Weights of a small mixture-of-experts language model, trained from scratch on English Wikipedia.
Size: 8 layers, vocabulary 9264, 56.7M parameters.
Training: a variant of Adam for the experts, 5164 steps.
Below are experts of layer 4 (counted from 0) of a mixture-of-experts language model. Rows are named router (the router's row for the expert), gate (a neuron's input weights, with its number), up (a neuron's input weights, with its number), down (a neuron's output weights, with its number) and show model dimensions 0-223. Each number is 200 + 30 x the weight over its row's rms, rounded and kept within 0 to 999.
Before each expert's rows: a language model's description of what the expert responds to; "mostly gets" lists some tokens that are sent to it at least half of the time. This comes from a sample of Wikipedia text that the model never trained on.

# expert 16
It responds to: Pipes and openings in tables and bios right after a person or team name, such as Frank Bruno |, Cabrera (, Jr, Inc.
mostly gets: " Jr", "umbent", " Co", "Gu", "Ge"
router,183,215,153,185,186,191,163,184,183,155,201,175,193,234,206,200,190,168,264,225,231,227,166,130,204,211,171,199,207,211,177,197,254,32,171,211,210,210,234,161,217,220,223,229,212,185,200,182,177,224,219,184,184,164,165,228,249,181,216,211,185,173,218,223,195,189,201,180,219,168,207,185,172,229,192,158,200,233,189,216,235,186,204,193,166,208,208,215,234,245,205,213,202,249,263,230,229,190,178,87,166,208,200,215,209,250,234,208,168,222,192,162,204,232,168,224,242,200,231,185,171,155,146,192,206,243,199,179,205,180,182,251,192,216,232,205,256,191,208,197,164,229,179,219,182,241,231,147,214,199,237,161,145,227,209,241,152,183,235,178,182,189,205,222,234,182,222,195,240,199,200,243,184,194,170,230,172,201,167,158,189,226,218,200,237,213,210,181,212,207,185,209,242,175,179,152,203,164,178,185,176,126,240,227,192,217,230,206,163,235,166,209,188,234,236,237,231,185,206,183,196,194,184,225
gate0,174,178,188,209,222,229,177,161,187,157,217,181,208,213,254,224,179,221,187,188,208,221,207,199,193,208,221,201,185,186,135,228,237,238,213,202,192,229,204,227,179,176,211,179,196,132,187,175,236,173,214,217,199,140,146,132,133,239,209,229,161,224,174,237,234,203,199,245,225,209,196,194,223,247,197,175,166,156,242,159,193,154,179,192,164,190,210,190,216,195,208,197,170,249,252,237,185,184,225,140,244,227,175,187,225,189,219,203,197,193,226,213,185,146,187,225,207,217,205,141,166,193,257,148,137,188,131,235,236,166,229,194,167,196,209,182,251,210,207,242,203,192,171,232,248,193,248,183,194,206,172,246,228,201,162,209,190,226,186,188,240,227,183,201,196,144,183,153,208,183,182,271,249,199,216,206,225,269,199,153,218,232,211,225,191,217,135,201,141,172,164,234,230,203,208,187,214,235,197,184,150,185,155,165,183,201,189,148,193,231,189,195,164,175,155,224,231,190,135,224,182,174,178,195
up0,201,180,133,128,195,166,209,206,198,200,146,201,190,204,191,223,173,181,184,223,241,107,168,157,166,143,174,194,196,233,208,239,244,116,202,214,218,221,149,215,164,239,210,198,206,180,183,172,236,183,221,196,206,193,203,219,226,177,157,162,199,180,216,268,195,175,197,201,278,183,188,190,162,204,179,195,217,222,186,218,232,218,208,200,199,205,163,181,185,246,182,201,225,187,229,148,258,227,186,175,184,194,180,217,173,229,215,169,237,225,207,154,210,169,190,165,182,146,208,236,201,177,183,175,196,211,232,195,166,164,193,171,228,267,224,175,183,191,205,203,208,204,200,206,190,216,259,187,168,217,197,205,142,242,237,190,231,199,212,207,151,168,187,156,242,183,237,193,206,201,168,177,242,167,204,145,188,197,216,210,163,203,165,193,261,206,243,156,243,228,248,153,213,182,153,163,183,185,161,214,198,201,279,212,184,228,211,252,167,202,261,188,176,189,243,185,232,200,221,191,202,134,191,256
down0,214,204,145,217,186,188,166,203,218,148,144,169,188,223,199,172,122,204,205,180,182,203,147,177,156,155,167,214,182,150,195,220,191,242,202,182,176,230,214,188,285,222,178,188,209,160,192,156,170,178,207,130,217,153,151,181,218,203,203,243,217,179,209,159,261,231,206,233,261,183,229,217,176,252,198,184,198,203,187,173,190,181,203,181,169,216,186,232,180,173,253,174,185,187,200,176,180,206,183,181,213,202,144,244,192,235,272,248,202,215,215,198,214,212,156,220,211,184,219,233,204,206,194,152,140,148,189,230,183,155,196,161,144,216,192,173,237,195,170,219,245,160,151,195,209,221,186,214,185,192,228,211,217,213,208,194,189,215,180,239,141,214,147,243,220,175,297,224,190,215,236,232,189,150,192,193,180,219,174,190,249,191,190,221,208,207,181,248,219,186,170,170,184,159,205,235,165,218,218,215,237,204,210,210,251,169,206,215,204,173,161,236,160,199,154,222,171,185,224,198,187,202,124,169
gate1,198,184,157,218,215,195,204,184,160,179,193,207,190,218,206,161,212,235,185,187,176,187,154,211,215,179,165,149,172,179,155,224,229,144,225,180,220,222,195,152,226,200,196,223,173,161,209,177,187,203,192,146,209,189,168,180,184,165,203,258,204,138,200,265,210,152,199,246,216,234,148,173,185,231,179,214,204,214,210,184,212,187,228,199,227,158,180,210,239,221,208,192,166,244,256,196,224,226,209,97,164,227,223,228,162,197,172,214,186,171,239,219,201,153,236,241,219,183,211,157,201,172,131,242,183,168,166,205,167,181,275,228,186,237,228,263,218,209,201,221,197,156,184,244,214,255,222,233,135,230,160,227,199,231,179,210,174,230,152,187,218,270,168,149,171,177,188,183,220,191,209,190,210,196,175,179,229,183,171,190,226,243,190,231,236,180,161,240,237,188,220,188,207,248,175,163,196,205,208,242,221,172,173,179,169,229,259,184,158,219,209,185,199,201,198,188,202,168,118,235,171,198,185,212
up1,227,222,176,195,148,178,147,173,173,166,222,157,212,169,197,270,215,205,189,161,281,178,198,179,245,161,250,171,185,211,144,201,233,205,200,138,187,195,125,187,195,218,207,174,177,149,237,192,94,211,210,235,180,215,221,157,161,194,199,249,228,205,205,155,182,181,236,216,182,208,153,183,190,192,183,230,233,188,176,195,170,227,235,203,162,206,196,217,191,188,224,188,192,196,184,199,227,193,187,184,154,165,155,198,187,229,214,172,111,212,177,204,195,164,187,205,184,193,233,120,255,189,217,240,198,204,216,163,179,228,175,227,162,177,233,192,234,195,182,230,159,221,178,177,216,187,275,190,170,178,196,191,201,214,192,196,175,207,233,249,202,141,166,169,206,180,191,183,233,277,216,201,161,205,201,269,207,213,208,200,242,228,174,196,174,186,181,180,214,204,192,218,277,217,197,145,217,248,201,204,178,164,172,200,194,205,150,163,180,164,174,221,198,187,236,185,164,171,222,203,167,198,192,170
down1,181,210,181,129,158,142,247,219,201,161,180,180,151,182,209,237,219,162,179,156,208,184,219,93,194,221,198,237,169,200,225,190,228,226,226,222,201,203,215,203,215,209,172,201,216,202,183,183,236,236,222,216,230,228,163,222,226,260,218,174,206,193,209,194,189,181,185,220,190,199,191,179,226,212,220,202,127,234,183,203,196,160,174,208,233,214,181,226,210,151,205,257,235,171,233,232,196,235,201,216,208,222,191,226,224,201,247,193,203,180,203,251,156,168,229,242,218,190,188,199,179,162,211,172,225,217,208,194,223,229,132,165,197,203,196,203,220,198,245,198,238,217,187,162,204,195,160,219,220,259,246,243,213,225,205,232,158,188,160,199,256,207,241,201,217,193,243,185,255,227,255,165,176,210,191,157,163,242,209,196,188,200,164,204,190,157,183,191,180,169,189,199,194,154,258,197,215,159,214,167,225,202,147,148,255,180,138,180,175,240,159,243,228,201,238,196,156,154,137,245,224,205,227,128
gate2,205,182,198,210,238,268,247,172,201,181,237,146,207,235,283,167,153,199,228,193,164,236,189,269,244,196,215,208,250,255,183,195,255,202,210,179,182,244,179,205,251,204,181,172,211,170,210,171,248,160,238,190,261,168,204,188,205,235,241,199,189,176,191,164,232,201,188,183,209,156,172,207,226,178,139,235,149,246,199,175,213,178,175,192,232,213,197,181,185,201,224,142,210,225,150,232,183,162,173,183,172,193,232,176,182,231,180,217,215,161,191,176,192,167,238,236,219,157,196,196,162,149,252,194,178,217,192,148,204,231,248,202,224,188,192,219,190,211,183,256,208,172,218,179,206,203,216,235,202,184,150,200,185,187,180,241,200,163,128,236,242,219,224,194,184,217,185,207,196,198,230,190,215,230,210,179,272,198,221,237,222,195,208,176,218,147,157,247,140,207,204,244,206,152,234,192,183,209,198,182,202,185,174,194,226,270,219,231,183,249,225,220,169,223,188,158,142,198,147,238,182,207,187,181
up2,247,187,218,222,179,123,115,190,242,216,251,187,158,209,170,184,167,186,183,205,173,230,203,219,224,189,210,185,220,248,136,201,237,199,225,219,197,185,143,239,170,201,226,213,254,192,242,205,163,157,145,170,163,227,160,225,178,184,185,173,170,249,194,234,173,192,183,159,261,175,193,171,205,193,196,192,188,201,161,182,247,195,215,245,151,183,220,202,222,211,226,257,227,172,152,200,214,214,187,183,159,138,164,190,224,179,198,212,200,162,147,172,214,225,212,204,206,161,175,164,190,269,155,186,184,214,216,161,223,205,154,189,161,185,219,138,258,199,171,191,261,248,182,160,254,162,219,199,265,208,215,194,227,179,174,207,218,261,213,201,215,187,225,171,235,189,237,198,183,243,196,172,224,192,186,186,216,232,215,163,261,175,176,145,195,200,190,208,159,177,198,237,206,189,187,171,240,203,202,265,196,234,166,188,165,205,207,191,201,199,199,201,197,177,212,188,194,170,174,192,266,226,240,217
down2,241,183,188,233,223,164,204,188,165,165,165,151,225,202,253,203,233,187,206,214,199,185,219,179,223,227,264,175,212,202,236,163,116,175,217,202,215,152,215,178,202,201,192,161,180,227,184,165,165,108,197,212,181,188,196,174,246,206,181,215,170,158,175,201,217,215,212,243,191,213,214,197,182,251,189,213,162,215,227,180,208,177,149,163,232,205,172,178,199,229,222,200,192,223,182,207,188,219,192,199,183,178,227,131,229,214,249,223,180,163,233,164,180,171,156,159,199,200,160,186,178,181,211,219,184,177,221,200,172,162,142,175,139,215,187,180,202,155,281,179,220,265,236,177,181,208,155,190,176,196,217,195,274,168,231,211,189,205,175,174,194,236,165,168,210,170,198,261,185,199,227,220,209,225,188,247,217,250,144,206,221,249,165,157,216,191,182,197,181,262,191,195,167,220,180,227,217,159,193,151,227,263,184,156,220,148,263,166,188,192,178,204,171,193,211,191,218,200,235,244,211,216,234,262
gate3,176,226,216,225,187,184,214,279,176,229,171,165,196,221,190,162,175,228,200,226,154,185,217,182,157,187,208,246,180,147,180,164,206,248,177,210,225,147,218,189,208,196,187,219,181,244,202,174,208,230,153,208,203,232,160,201,264,216,207,187,207,108,163,171,166,207,199,182,156,208,187,184,171,194,203,201,193,157,183,186,202,197,191,217,147,269,181,175,228,188,202,236,213,166,301,189,248,209,200,188,158,242,161,213,211,234,237,174,210,203,199,214,200,234,167,205,194,222,197,196,209,224,202,206,167,157,218,157,176,226,238,206,159,210,232,204,181,207,175,175,171,250,174,207,170,223,274,180,244,204,177,222,209,234,221,227,239,218,216,210,172,201,219,180,235,157,204,218,213,167,236,148,310,220,181,212,218,164,214,186,213,233,228,144,182,172,170,271,242,203,193,189,228,194,179,185,162,206,191,203,202,198,218,150,177,164,211,259,166,174,196,209,187,233,214,111,202,203,223,180,232,215,167,210
up3,205,161,226,198,188,194,168,164,255,172,203,177,239,189,195,222,238,210,230,182,246,177,178,202,239,197,160,228,218,181,195,222,248,204,191,262,177,202,220,159,173,210,234,178,214,176,179,236,209,151,193,216,175,266,207,174,177,279,176,156,282,172,198,180,179,204,221,245,171,208,158,157,198,261,154,197,192,220,226,213,222,184,240,197,201,190,219,247,188,204,227,189,178,240,189,260,196,168,209,130,211,196,236,171,144,199,199,163,198,197,189,180,230,180,183,183,174,223,194,197,132,186,198,184,191,166,170,267,224,161,211,234,223,163,209,199,185,215,166,241,268,202,201,191,248,178,183,209,215,255,205,191,224,213,140,248,197,213,226,242,187,197,186,240,200,178,234,170,217,198,223,217,243,177,230,149,228,237,136,181,233,252,181,229,269,204,179,206,199,157,203,162,210,170,230,234,225,196,270,176,202,212,156,202,220,234,188,140,236,174,201,170,191,226,230,202,202,207,210,232,179,188,159,208
down3,218,162,167,167,193,136,196,200,214,206,219,220,118,185,193,190,143,153,168,201,201,177,195,222,229,226,190,171,234,201,244,212,211,186,186,152,227,221,233,194,201,125,213,190,251,206,162,227,198,191,211,231,210,184,162,188,208,200,193,192,200,187,149,191,190,214,182,223,177,235,188,174,193,212,230,213,208,194,167,191,178,169,212,256,212,178,169,148,243,158,191,217,217,268,205,220,221,155,142,162,249,197,174,191,122,287,232,222,190,170,244,187,181,174,227,210,218,204,182,222,169,196,227,164,220,190,217,194,200,183,243,166,223,160,189,211,229,170,224,219,210,179,154,205,197,177,217,250,231,254,182,223,156,261,177,202,166,210,190,185,173,242,199,241,238,161,198,206,133,156,206,291,219,166,162,170,195,176,220,186,175,230,173,157,259,191,156,210,207,191,198,213,198,238,164,242,216,212,221,160,216,215,187,173,238,183,180,181,218,222,151,218,226,170,173,189,229,145,202,159,245,218,199,234
gate4,199,183,185,201,231,199,238,211,282,181,189,222,197,230,179,218,207,227,200,243,223,179,177,219,154,148,184,283,206,208,122,191,199,130,227,214,178,203,176,174,209,167,182,202,224,215,191,183,153,263,215,176,241,198,190,165,176,139,221,275,204,168,210,224,205,182,183,184,233,188,185,191,244,201,163,206,203,200,166,182,234,221,228,227,270,190,242,169,243,166,216,184,217,224,219,224,269,164,210,215,190,160,187,179,182,250,202,211,209,178,167,216,237,194,171,233,255,190,190,215,194,217,236,172,225,219,267,186,198,165,205,194,189,151,217,192,183,183,214,204,137,192,255,238,222,177,157,221,216,132,207,201,147,237,197,197,227,175,247,192,200,184,235,201,198,225,186,183,228,190,231,190,123,201,188,185,166,166,220,192,171,205,217,182,271,181,164,193,201,220,244,197,173,224,217,182,205,231,243,217,225,147,224,209,176,205,206,219,191,155,209,194,227,214,176,211,255,148,164,198,217,231,251,261
up4,166,201,170,225,232,225,247,147,230,221,161,152,223,253,252,189,187,199,207,191,244,217,182,199,213,143,193,201,224,245,178,194,253,180,220,183,216,212,171,186,223,169,194,234,188,242,244,199,193,224,245,230,202,195,163,186,242,254,208,217,201,204,265,181,227,185,176,168,230,212,250,182,183,212,135,189,211,239,189,183,197,174,162,179,126,204,170,175,258,178,233,266,266,197,209,217,184,224,205,245,211,177,155,189,225,221,180,232,178,212,184,179,218,149,233,166,238,186,188,192,187,196,233,171,208,233,222,205,219,154,212,190,175,182,224,191,138,181,210,254,210,207,188,243,173,190,153,211,239,179,159,213,169,211,187,269,208,215,249,206,182,198,191,186,247,202,207,151,263,208,200,251,178,195,194,200,218,147,217,271,163,182,246,224,220,223,139,201,192,195,231,211,207,149,177,163,235,171,173,174,188,155,169,261,186,212,177,206,230,166,215,221,193,239,207,209,217,246,237,231,183,165,206,187
down4,213,245,190,221,232,177,138,209,177,222,234,226,187,214,208,190,196,200,227,175,205,239,224,174,178,242,154,169,201,271,143,205,255,224,222,241,254,248,184,143,139,236,170,208,171,229,184,141,199,207,178,224,215,197,197,223,225,221,201,174,169,192,185,208,220,190,152,141,199,208,173,203,213,157,157,207,278,266,172,157,202,165,204,177,199,268,206,225,183,177,222,194,245,206,234,172,219,183,198,206,163,159,208,216,209,244,216,183,237,183,236,240,201,197,171,157,180,261,245,185,266,227,213,206,196,132,181,225,207,215,182,243,255,159,229,198,207,201,204,190,229,193,185,225,221,179,182,185,140,188,217,215,173,195,202,223,134,190,194,171,174,198,133,172,194,162,186,196,180,202,213,188,170,224,194,192,157,216,170,211,205,179,175,209,188,253,224,199,190,164,218,195,227,213,188,224,241,136,173,231,177,134,205,162,187,247,188,227,190,197,210,190,168,262,171,157,226,202,244,212,182,213,154,187
gate5,241,214,218,183,209,191,200,195,175,173,188,185,179,238,162,189,229,207,200,213,254,159,186,232,195,221,195,220,211,186,195,189,166,187,169,243,219,188,177,188,202,227,239,188,174,220,210,167,198,233,174,207,213,198,193,197,192,156,181,199,163,191,105,177,188,234,198,243,214,179,198,143,175,249,178,168,209,202,166,245,245,226,230,226,243,205,182,155,225,182,228,151,220,222,187,225,172,187,183,168,164,221,222,223,179,214,189,214,197,184,140,235,182,236,159,240,197,202,241,165,245,183,151,183,204,187,184,170,215,207,204,263,262,182,296,201,158,218,193,192,189,171,211,237,284,212,193,178,201,263,256,196,155,235,178,208,181,198,249,175,206,165,153,237,145,192,184,222,228,212,193,169,203,189,147,240,142,226,152,195,225,226,171,159,239,251,251,194,236,184,177,147,226,184,162,198,160,177,190,194,212,201,222,179,189,224,223,221,232,230,167,184,192,159,177,152,206,198,206,171,172,202,141,261
up5,181,171,168,201,192,235,202,145,247,215,189,200,216,232,184,185,164,186,204,193,130,238,229,186,203,241,226,190,149,209,225,179,230,190,275,131,176,221,197,186,172,191,166,229,222,230,142,222,196,196,228,198,191,164,232,213,256,242,246,197,217,213,277,198,215,198,218,162,236,237,220,232,199,161,182,224,219,253,194,154,167,196,180,165,157,214,192,193,166,255,172,169,203,188,186,227,206,229,189,187,269,216,185,122,163,184,206,232,225,187,220,135,197,189,203,185,196,188,202,247,191,210,257,238,201,220,211,213,167,229,190,196,178,211,191,166,211,202,234,236,218,165,204,156,175,190,225,237,189,144,163,199,214,187,190,198,227,221,177,229,184,230,230,122,279,200,207,203,184,211,193,198,261,199,205,171,260,192,219,218,197,165,270,212,162,181,230,168,178,227,251,219,232,244,233,203,253,187,187,185,226,217,193,208,201,167,184,206,189,151,208,199,216,222,261,195,263,189,203,189,179,240,202,161
down5,182,150,186,202,203,253,232,181,209,187,218,197,276,193,199,149,155,210,195,158,187,215,200,204,225,190,203,227,162,215,203,209,159,260,165,204,198,188,232,200,170,133,206,176,244,183,190,184,156,180,232,180,239,256,212,198,172,225,230,183,173,163,212,195,163,189,275,217,191,153,238,221,192,189,168,215,162,164,221,188,175,203,206,127,149,174,218,248,211,146,170,273,232,252,192,198,257,143,159,183,211,192,243,172,188,259,235,201,195,151,170,218,215,192,233,170,241,171,150,178,181,192,232,251,212,206,221,207,212,212,257,186,154,204,211,258,228,178,225,210,245,221,194,152,162,190,184,194,245,201,176,224,193,191,210,223,179,206,217,181,185,218,199,228,227,247,153,214,170,212,218,204,211,179,203,166,218,174,198,217,184,193,189,245,206,185,194,186,167,225,172,203,221,218,183,214,236,140,219,186,162,232,171,181,173,265,213,204,176,192,210,201,252,253,163,205,134,206,162,174,177,255,232,172
gate6,189,268,255,178,235,218,184,164,191,185,228,214,193,240,223,183,154,228,195,249,171,212,221,191,207,197,167,215,213,185,180,194,154,149,194,236,199,241,190,200,178,227,181,252,209,141,201,216,227,154,222,201,182,156,170,264,226,271,236,189,168,190,174,218,219,237,147,253,143,200,201,185,195,224,257,151,193,204,233,216,219,217,184,134,177,227,211,201,175,206,219,218,183,157,208,228,157,168,205,202,169,194,259,178,213,151,181,186,232,190,247,176,208,220,224,213,162,211,204,197,218,215,169,247,209,225,185,126,204,215,172,244,200,186,188,220,221,240,158,187,165,169,153,140,160,207,234,202,172,207,272,157,205,200,232,216,183,149,235,172,202,193,157,208,180,244,175,223,200,233,192,178,286,152,184,180,229,211,193,159,200,210,119,168,197,178,204,207,160,167,209,234,240,200,166,205,171,228,204,153,205,195,212,217,180,223,211,181,178,247,205,229,217,222,167,183,217,189,176,221,162,245,218,186
up6,219,210,170,187,169,206,208,232,206,227,188,199,114,155,163,200,237,130,237,178,213,174,179,233,210,280,191,225,214,171,179,171,209,202,170,184,173,184,197,244,215,183,243,145,203,235,130,159,163,243,143,189,213,188,221,154,205,152,173,158,201,186,204,166,188,239,223,210,207,172,205,178,199,232,191,227,219,208,211,176,253,226,184,214,212,147,210,211,191,144,181,218,232,175,222,160,249,211,212,187,190,186,222,210,237,243,217,244,181,132,152,208,216,222,248,230,216,138,189,218,205,191,201,164,201,181,239,185,226,147,154,180,170,182,232,201,110,220,237,183,149,233,224,185,180,152,185,234,205,180,187,172,215,213,183,178,212,189,203,223,194,216,221,221,180,181,222,177,210,223,252,174,215,211,199,175,222,210,214,202,207,205,259,271,149,186,200,199,183,206,153,245,180,217,198,207,211,213,157,188,222,212,179,191,197,178,205,241,157,123,160,207,203,172,208,166,208,210,168,252,279,212,202,200
down6,221,179,168,167,227,188,250,182,186,171,229,234,177,249,184,170,219,173,196,218,197,196,194,230,252,213,215,187,186,165,244,206,189,202,180,193,181,236,194,241,222,212,207,201,203,176,162,146,134,229,137,166,135,185,202,200,147,178,210,186,213,213,149,164,222,233,244,216,217,180,242,221,216,176,179,175,232,220,220,171,174,195,264,239,160,195,209,189,198,177,202,221,205,181,218,238,240,236,208,181,270,192,186,244,203,242,153,170,234,187,189,194,224,200,171,235,166,210,249,190,176,224,244,211,195,195,174,165,182,230,202,151,211,177,220,139,172,128,213,205,214,164,197,196,212,204,228,180,235,230,161,169,242,222,188,175,233,239,176,225,197,152,191,171,261,163,211,197,199,205,171,132,155,229,155,202,165,161,185,230,200,176,223,163,233,123,215,186,200,174,124,203,175,202,176,220,188,214,208,245,240,245,191,217,213,165,180,171,159,226,270,211,180,180,186,178,245,199,213,161,223,181,261,199
gate7,222,192,132,213,161,220,194,198,267,195,180,176,168,232,168,223,169,139,188,146,174,145,147,195,172,175,184,174,234,206,232,230,157,185,158,202,213,167,220,214,187,220,176,148,217,163,201,187,221,222,156,263,204,140,213,205,223,179,177,211,227,120,211,193,153,220,189,123,171,171,227,189,178,169,221,167,209,196,172,204,168,200,161,224,177,210,204,227,205,162,216,192,187,239,196,210,196,188,184,172,174,164,175,208,193,256,208,221,213,183,203,201,151,185,197,137,187,227,215,289,263,184,225,171,182,169,215,178,174,219,197,224,182,179,235,221,220,127,202,229,178,211,127,191,187,201,267,168,215,222,198,215,198,166,168,173,155,151,172,216,179,214,193,236,209,161,142,211,225,198,166,223,182,194,196,255,202,156,187,186,168,167,240,200,154,205,252,182,242,192,211,219,216,168,181,194,216,182,255,148,187,222,154,177,238,208,174,211,193,233,221,191,191,186,181,207,199,241,230,165,216,174,174,172
up7,219,198,209,217,162,245,233,187,149,165,160,160,218,164,188,176,164,157,245,164,224,263,190,185,249,200,176,223,240,184,222,161,191,203,189,176,204,205,208,179,151,190,203,170,176,253,235,191,164,199,201,202,169,201,205,160,167,215,173,190,214,170,221,195,183,285,186,179,254,182,191,248,201,189,273,274,226,185,161,181,176,209,191,187,151,188,246,192,252,221,192,191,193,194,202,242,157,164,227,192,231,217,256,191,187,220,178,235,204,199,151,221,201,223,204,261,189,197,173,191,155,197,198,173,173,177,181,177,242,228,241,245,186,139,232,210,175,181,209,236,141,159,184,191,202,217,209,203,213,194,217,185,167,206,218,184,235,195,198,257,215,219,222,172,204,143,213,201,177,167,198,210,220,229,183,233,233,199,156,225,138,192,231,191,191,199,257,186,200,246,187,214,179,166,205,219,139,174,226,170,247,147,197,140,217,185,156,155,201,213,178,250,223,240,200,184,227,182,142,138,212,167,230,230
down7,232,189,222,159,195,191,165,142,162,205,202,226,191,202,248,193,222,182,193,184,188,119,217,177,177,248,147,213,240,198,202,233,244,223,201,208,203,223,178,200,247,169,220,222,189,212,193,248,138,196,207,258,223,210,205,169,197,189,211,163,167,213,170,188,221,206,233,175,213,174,241,218,175,202,146,199,193,232,282,218,266,207,230,203,141,206,188,177,218,172,273,235,210,167,254,200,124,237,171,165,187,181,168,157,150,247,216,229,214,207,160,234,173,199,225,170,181,233,250,170,212,167,219,203,242,204,207,152,232,238,230,204,187,211,211,228,235,234,192,210,238,188,226,180,163,172,240,200,234,190,218,157,232,215,163,265,181,174,150,196,228,250,209,188,222,202,135,232,206,233,198,220,193,218,227,205,209,216,242,190,226,173,251,201,156,244,221,171,221,236,214,161,232,180,181,211,182,214,191,189,198,202,244,212,215,247,186,200,198,238,192,213,224,243,224,165,225,199,225,224,162,222,263,163
gate8,154,284,218,260,216,157,195,185,178,202,204,191,199,241,227,218,266,246,209,251,210,135,202,204,190,188,230,210,181,205,151,201,216,169,162,213,148,235,170,204,307,199,230,224,202,168,258,128,223,213,213,196,200,196,187,238,206,197,179,231,227,203,184,188,229,185,137,202,235,216,187,174,157,180,210,206,219,170,175,201,216,199,218,183,218,258,212,203,227,169,221,147,233,199,215,199,224,166,216,202,149,177,201,186,212,252,181,182,190,196,167,159,192,233,196,204,249,247,209,196,215,179,165,138,193,215,234,207,235,230,231,173,176,209,243,233,191,166,199,169,195,180,193,223,160,195,228,151,210,174,136,175,244,217,201,172,223,248,226,214,198,180,190,193,172,195,206,154,196,190,136,180,184,195,197,216,166,194,173,223,186,219,162,144,219,226,194,211,171,196,186,199,162,207,219,191,204,199,227,282,182,196,200,218,200,204,227,126,173,175,186,255,189,219,175,189,161,193,252,220,216,171,167,289
up8,210,184,169,174,211,225,194,199,232,223,262,188,194,152,177,211,172,189,174,209,198,213,217,235,203,188,189,150,189,180,220,178,186,234,240,269,230,213,209,230,145,214,198,222,193,229,143,261,174,165,178,208,246,221,200,213,172,185,196,181,112,178,226,175,192,248,217,217,191,197,206,207,243,225,172,199,183,213,191,200,180,156,211,248,206,139,165,220,240,264,154,232,194,189,228,223,215,182,190,229,247,207,177,197,240,164,187,210,190,220,157,201,184,114,181,209,225,157,207,190,215,217,219,232,181,192,230,191,230,196,189,215,182,209,165,172,225,162,217,203,256,234,241,153,225,152,179,223,233,206,237,228,211,163,217,230,208,212,193,181,223,242,263,178,254,214,200,205,203,212,200,194,160,206,204,157,265,213,274,188,233,170,204,222,137,185,219,168,261,196,212,199,185,249,209,235,241,180,156,195,204,187,203,202,251,161,176,227,213,205,278,199,217,152,246,246,231,221,212,207,215,237,259,181
down8,208,214,214,253,193,239,176,205,239,184,170,233,231,209,154,167,191,268,191,190,196,226,201,242,197,162,183,212,247,210,219,213,240,233,180,190,251,137,174,168,226,206,168,217,245,151,186,162,213,229,178,234,212,161,211,201,144,160,218,205,183,250,216,197,219,198,201,184,263,156,224,220,236,238,213,212,233,198,204,164,162,194,213,192,192,221,208,178,177,219,175,195,162,167,185,156,190,197,192,181,177,184,160,190,228,253,174,208,235,173,165,199,275,214,221,196,253,179,219,209,226,236,206,186,277,197,211,212,182,186,243,195,203,157,204,215,170,223,194,143,224,160,215,181,258,230,210,196,232,203,239,205,229,204,262,196,221,207,225,218,170,239,200,222,213,175,210,252,218,221,156,198,178,189,178,249,222,244,228,195,171,153,216,237,189,192,190,262,134,203,181,225,191,275,177,201,221,174,169,236,262,210,238,128,226,195,199,213,241,206,181,223,236,205,136,233,194,246,261,174,217,179,193,221
gate9,239,227,184,190,174,237,156,218,252,180,195,196,201,226,200,220,185,186,171,176,180,212,169,177,165,204,168,185,173,271,212,214,163,161,202,166,186,200,165,171,216,195,222,165,201,167,206,204,212,215,218,262,243,180,251,146,241,218,177,217,176,213,195,200,206,236,219,166,213,180,135,187,208,184,224,159,177,184,240,180,162,217,226,202,269,197,223,132,190,267,212,179,237,216,176,244,177,205,214,131,225,207,171,188,160,194,231,226,235,228,206,215,131,201,191,208,224,180,168,233,185,211,197,197,218,162,202,201,185,257,173,224,253,205,170,144,226,206,193,151,165,209,197,192,254,232,183,182,247,229,242,188,212,197,183,160,164,230,201,196,185,233,189,267,194,209,179,229,193,223,215,285,192,206,212,225,188,200,182,154,197,154,195,206,184,219,192,239,207,188,183,201,243,242,167,192,150,155,230,164,133,209,142,230,182,217,242,259,205,199,219,145,200,140,228,217,149,199,238,202,215,165,170,174
up9,230,150,153,175,179,178,205,182,157,216,226,221,260,254,216,256,224,200,206,171,222,147,210,194,174,187,136,215,223,218,223,218,186,196,210,223,241,231,161,158,187,233,263,218,216,179,214,186,221,167,198,237,180,173,219,158,200,234,172,207,191,193,209,222,225,231,220,178,232,177,180,217,201,237,195,170,160,237,218,135,226,203,156,186,245,171,208,191,178,197,208,218,260,226,175,224,197,212,206,223,193,216,170,177,163,193,190,256,207,238,230,176,166,239,226,171,202,222,182,242,168,170,240,186,243,209,146,256,149,232,192,163,235,218,215,169,175,229,219,225,203,179,187,248,277,196,186,183,262,121,239,204,194,199,190,228,149,199,241,161,205,217,196,220,163,187,245,157,275,226,231,203,215,190,202,180,217,281,177,227,143,174,218,161,219,207,201,179,181,208,215,225,229,210,196,202,261,179,220,186,174,209,235,252,203,181,226,241,206,167,203,185,217,230,237,184,194,228,176,233,152,228,225,204
down9,191,188,220,227,157,164,204,180,124,154,191,241,191,214,159,202,198,193,232,207,176,216,247,189,210,198,198,232,185,162,233,236,258,184,207,247,212,219,218,223,193,215,175,196,216,172,227,199,245,230,223,165,188,232,195,147,306,226,201,194,155,205,199,215,238,189,212,208,139,213,238,203,214,227,286,198,151,215,223,208,213,223,171,213,198,215,249,207,215,204,156,178,234,186,180,231,167,194,215,201,238,191,178,205,184,193,216,228,173,243,218,159,207,201,208,254,208,216,211,150,182,196,153,148,181,170,144,202,152,187,208,204,177,191,194,171,201,231,206,184,190,205,242,237,208,132,196,182,259,228,170,179,211,194,185,181,168,152,201,212,166,231,197,225,195,256,200,238,245,112,195,211,257,166,215,204,211,156,155,182,185,152,223,142,168,181,170,204,212,202,148,197,177,151,167,204,154,158,222,193,226,194,188,219,167,119,222,203,218,182,208,193,152,187,197,177,134,185,220,200,207,179,187,228